From a checkpoint of a small mixture-of-experts model trained on Wikipedia: 56.5M parameters, 16 empty slots to pick.
Below are experts of layer 3 (counted from 0) of a mixture-of-experts language model. Rows are named router (the router's row for the expert), gate (a neuron's input weights, with its number), up (a neuron's input weights, with its number) and show model dimensions 0-255. Each number is 128 + 32 x the weight over its row's rms, rounded and kept within 0 to 255. Numbers have three digits each.
After each expert's rows: a language model's description of what the expert responds to; "comes after" lists some tokens at least twice as common just before its tokens as in all text. This comes from a sample of Wikipedia text that the model never trained on. Tokens count by the router's weight.

# expert 8
router:099117112145180165108159148139103112136099122159155177120117066162082156173116163105110108066103127118114118154175180061152157154122054136089154094172101137101170067210120183131161140167119138108067121135124153120173122192069113123096116136112160095185110159102138115090100129168110116160179057114128122169137109166143156197147177123113069216119167126124134107141100142058158139096136150093112162145104106147077161101138127080129143130147140188089121141145133170139104092181091189140129063172158097121128177180171088121144109105132119167159086132074153082134132167142102154098108148076126143135099127179094143169065129117098124077171128106093124074114144103084143125149154133131135176202133109113095128124124168090067099116150121111052134131105170144143129143121131129
gate1:087102110146148110121173128171125109146112136110140110106196136136142082120136150106087126114105179164102128156126121112105160107208185122110091137128106144098167165186164116118123103121118163161143196123092100179100167195185129184163124168141153129118147126160138140133156144124157116135145097173136142088125063100156109085127160140071131111133107125206084150085185090097171128146137114161096155110113144164125122163134140135127116140127159092117098092097132153216133112151168195130111077207173142205154100138143058103162175077145124106098102090170150112120165120092139125131093144068172137156111098091127085162088103092133101105169127085120077095173148100139147075129132152051175131144144146051169133131106137174149135142098041080147159091133107202141072140125119117
up1:047115148145139166064113136106136064150158129132104105103114125163162126140146120128073136097136172103146087113137108070137127145126184069175179175112148174134184126189177115104164130141110111178190147133068096141136151187131134144099125099160106092144182120161131124086140149128155107132069073127160115077106128109116153142138151152082137177144109118124163149119150108125117141132120142178087109092162123182155152094091150129153131181128095080126136071150155141182169105184166080124103132122137084133190138085095130135161155148066063138137149090148197096184155144066162108175158061114163148110147140105119129172153204132149148138198152124189108098157167099097100104098166137156135095101113081098172104175114127113148040139088093140120174088125181131119101117107115168
What it handles: Athletics and Olympic result pages: "event at the" openings, medal, Bronze, Championships, and pipes in result tables.
comes after: " |", "|", " 1", " medal", ")", " 6"

# expert 19
router:093150089126169145166100142121170147155131103161114133104132114153091102133105087093105149141150086130140134067060144102115130119111126119206084185094106154187098152108130049170153169089094110159108181162127110129074152095132145128100128200152075086120167176150109168147183172149061163087152165101103063105093129147119088125175157147106101090177097134094146144114101108114122100101119119164139115113084177163176152092142119195124088109082077093169139119081130070133097196088111099064183132108083143162137096098167112145074138153100061184113133140174176152161190106129134127124133127089075142131148095152142163123103107151153129089142074069080119123115122159177094150148141126093117116131093200132141132108116125071120158092132108118142149131149104119173207116119141108
gate2:115124092123150185096129158111165106164128140120207073085102179110098121156074137095084167144150134140158129199177096099162208118178153116145165080158193125105160099090113119087078121104112107156079157144087146090121116112075138090138123176161123121139103154121124134070221117139108142175181096139150150165132083112144134102148140198118119170086097091131150087112193115140171119112098139125125150158124134116126143139113166109086152125151090060112085133122100110147132049123110176120124130132129166096131076124135111117255187067167142143123152140173219119131207121126101146142139159114126122124093103145119126129101150134138175159180097114115162132140164135168126092149138143104196123122084120088122138148088129128137107156126089084101118134124128133153113060119123117
up2:148143148084112141096143168189030148107182152083080160150131140106175160011148157068124130069137116107134153131184168152098115122183142113127117104132093127113156160113170147116172166107129095153109159125167119109060103138140098105142148095162147122149098110102174128127206149162110138066078171132170109106090160101118131204118063091135144146080152084170102130134080092110162119150118152176152135119109101152173137121113107138167121134108145118127123119152094116118073125123113112138162159146173124177142073167126109135104035136120155153140151155152110135105132137119099154137066069137142111110134117128114124070108095127146162081165085185130120128134084136085135134189092114104082097167189115093088052152112127098182177174220156126136176108105116126139135135090109131
What it handles: Subordinators and linking words opening clauses, often sentence-initial, such as Before, While, Unlike, when, which, after, until.
comes after: ",", ".", " due", " However", " more", "\","

# expert 7
router:083137094139105144087117121116172100154094166100113172134114101156160092152096104115118140113097154173113153073160101118131078122165146140158141139150083165157144114126128077140136114075153102162141096082083141123167148098118181143135145119121149149204185131149120188106107121107115103125115087093200153172164167111112083101137105150136109127149132084073156060198189156135140131097176142090054074077109174158081140164125119117132066184146080092133133133163142145111097111111075111117106118174123135133083162112102094094136168173105189131187097153146173111118103104133139160123088146129171110154157094055128137099145100135079196047084162189110143100097138136104167073158145083103118106123143154124191157132116106131186114075133054122101147090143152163195150100102129104
gate2:193124115203156098121077139100147179143107097119153119191090109093123198159131166111108138139139102129132151079100129122187134136140135112149140135133120065160214124202157119158178114160145081090150154102138087135163113070116106067151124122175141194107187144116112155154078134107138128114089155103168142142138143163129166153130167066169119135106146107165099196145145088195169136113129167119131084075107102102078111156106130114169115112097118127132115123090119145161123146138075161101125135161157125147085176189119132090129154121096160158083139061122124164204094188106081099114133113147099171196089096079146105086143141103099125111106148104141143096078076145133150144194145114133161183144124112182149076198158089159095138132156109133127125078177094119075129143187112144
up2:141124154120084116135120151127088140117127163174131116149159121150130101061155154144182189104117110155144087161158134152086129069078113133151107108134104139086051209186118133100138152107145120160181125116195131103160111115115132212157144118096095092107117136186184099139185099128152094096130114122135134121158173139132139104105127155113084114138132094100104144202158149099123086112132121171129175158171074144101157126094120072169166109110142106197162125141130110106115124140124125090124112147138110117133144089098103169116165083203110113138173181101130149110043144072099053170098087139171088130140085151033159192126060169113084110153104144120107157096122172182109075164137145158137091164115132090152148159099130109087109110115100091085165135083102126130055153110183127
What it handles: Possessive and personal pronouns and kinship words in biographies, such as "married her", "his retirement", father, daughter, wife.
comes after: " his", " a", ".", " and", " was", " her"

# expert 18
router:084098105097128123141129049168173171124146170113076159105131138138109166071058193124171093081152128175099164126085103176126114104163139097152112145125090140088166138105101101180128183093109112176142095138087094120087194088149120127130136082127118148120144094182103130139179172129124110122107187102167102108072119130086121142142094150090164112144118116109178177148115093167095181131149114095081091156140118124140147091115141194102124123125170119152099165094190110149130160141076071070111160098159151167135153110178106082122134145121111102072238158179069158140109118126139112126168084152101092133171112090091171125082151100185196182132142111181107088119137103117111125082095122135129150150136128104138106108108148075176121086129098130184164175147153139166141102173130088
gate2:093138178157155146106111170101113141140127133176151143153110108108085153095077136147111091144112151153125193118117161163136162110171159112098152054132111148117137155152148193128098137102138145171123182117114181105140159155122124165209138101103157154180126138140117075129124118138138108143155088174124110119113117140166063151117123147125138110107092067141163099063135107150153093081142078076093124165153071122115164135056054183133062110065134160156070106096092156109101107093162070217126130190164171116138095136133083168153135081116147134075131140133147137079115132141077087138136161119135170135071124111128155065038108147111119162131176107126089167111103024146105157137148108145174112113083165118147085175128178141163134132113101129112149109138155150091110161080077125
up2:117067178132148082083117101188174113133145174120143152160126106103082152160121150158168177067108134144137185128124185150139120133150102133102089135142114151147137103129096118124120102193159173138129117199150118098041099134117099176114056106137115174123142160142123146176152148111159153133170169141134147080117153087059164153132079106117067182153149154122172114161133154104121120131133122131124082185159187169119110082156152113103116176177088096144150086178097185075121058091089127151127136140171124159160099203104110104100133107121154121173203147167143175134117167168133133095191068136100133139124147152111121150055156096102112157100192125107119113162154131148137118126113191088118127077111170141092052064154123150087135096118132146127135169116159173140124097181090147
What it handles: Past tenses and participles in narrative or argument, such as said, used, decided, stated, asserts, admitting, often following to, was or he.
comes after: " to", " was", " he", " and", " is", " be"

# expert 16
router:168172136099167134118188141121131130132071148132148158141124147180107165108109098124136119158095135084148141165179112068167126116123127126121170105133163130130072120148074142093065124146130104143073187060141145199164118135079126138080084072125133108180104119077135097121110119181150086082147131159133134125205129116178128142125176079136118096139197178141126142118072076177135128060131197079090128108122126105130156129189189064176145099074146126100129083156083161161160103122129094176105108125136093082193105111097149182187131131152148113072125094151143110093095116132084119151085119178149127067091168164134145127148123103090151145134095113087066136134098120138100101170118144140115130194115128112081059139145147153106121127175108188110152093155120167099119111076113174
gate1:096074136125119085097126067095147122120161137168134068124097148159107112151148146063169101127129118101110197180122126128174110088111098108153113122095140108047131139108101114084140080090117153146138144135164066153116113172096126172170149170201109127137178132197123098183155150152114167167189156116160117150080144162140113133202132114136175136109161163059114145104076177133109118139104071068107141136100088087113133105134122094153115116119105152169155204123206080128171149079116111132184110114127160114081080112134166067113108097104128171108102111147105138176125133104143175139106197167130142141090132107178155148141145057124053142138114141166110118126115142067136151110147102098123183079091147114142158176098126103066168147147157149087182135162183143182142125147148112
up1:112091176132093130126104116091100156166143092109157105138100147129166155091122083123120072100143087126150127131122155158116142095114156122101144084158143132139150064109189134036120099103142083132104139117149153174186142154144108097133107150137131158144132081158127144139163132115101091110110141138102106138140174106146084104113155139119146148095133165120156143114155129142108168088112171131195144113135163161150132128116109106179116085080105110178092099089195108091184111080176088128138192102104103149095109169106143061092182203121149143113194041120167130255035108129115087114143084105154082136159127094106238119075094056113126149118113065132144092096130085115077136162144164145117104117099147146116134153160167114135136136122150104157099150066131142138106167112162134
What it handles: Number pieces and short capital codes in tables and coordinates, such as 20 in 55°47′20″N, N and S, 3:06, 127,600.
comes after: ".", "°", "′", "″", "–", ":"

# expert 5
router:099148164166114107072140156116130115131110151158138094108075100119125151137125158117160121172166138107157075214106113139144114124176173177117153082181135110153122142101084162066168100083134148085105106162180140090128180072102177152147126210171136103115127139079167121108138149111166078110132097127121163154176118191137121162110107155130157106113169086142105132172159096111104119098074144158122186155108099105156106102080171133118173138143064135097145103108131159116123063179169077115114084192104193104058145140133120178082123137120119123104168106144157158141076071103123129160128129135134130105187139154125127101109138072171069089083083148127088097111114107137171170101139104096161136169112110089111129122201123141108123132031176157120182062128134104077087141160139154
gate1:127162130117061170098120114122148144145158140178164104145121172110144140087148140142109159159123152130146092133128117140146146105103153136160119090093110160112122110082117124129164118147116080188151133112096187099162135101127092101154134131108103062211135116087155153099172107123126145189117100145099169161129186100138136162125119079147142120154182106065136120079142080112144155086175135138132152115111081112134111194131126157118150133141115145103138173062125130034091116136097145182129143087129154042125115166069135100190165080116083181146130154183180153054101159130148091084118171150081117115147118149086131146132150073175126132128126173166092113113117082104148161092132106087078149088019138122105087128126103123139155105034158188092055136110130169174153168114148110
up1:112123105142116111166119160141175136141131111095180119184125115194150101117181134143131130156129183110093170069130146132124129110127103087118093110164120103131165125113140156133100121160066119158100170143105073108118235087116142166147152144053059095127123147101111114092137100142097183151130103122100131141107197105076158106095137054110137157130188114135148093116171063086112127157134111150149115068124100138099072127154164082080109160115083134109140163157086140130076146144146078154121159107075083154126108198122122098124177104150134132143164143107179163133093129165136170136126176143127117127083113091117130188082099150117171147134108113179137073145136150098155114102118101161108110138054080126149092136179119075104197171083204085162114107124102215125186158175129097
What it handles: Capitalized institution nouns after "the" or an ordinal, like War, Army, Squadron, Council, King, in military and political history.
comes after: " the", " The", "'s", " Air", " World", " United"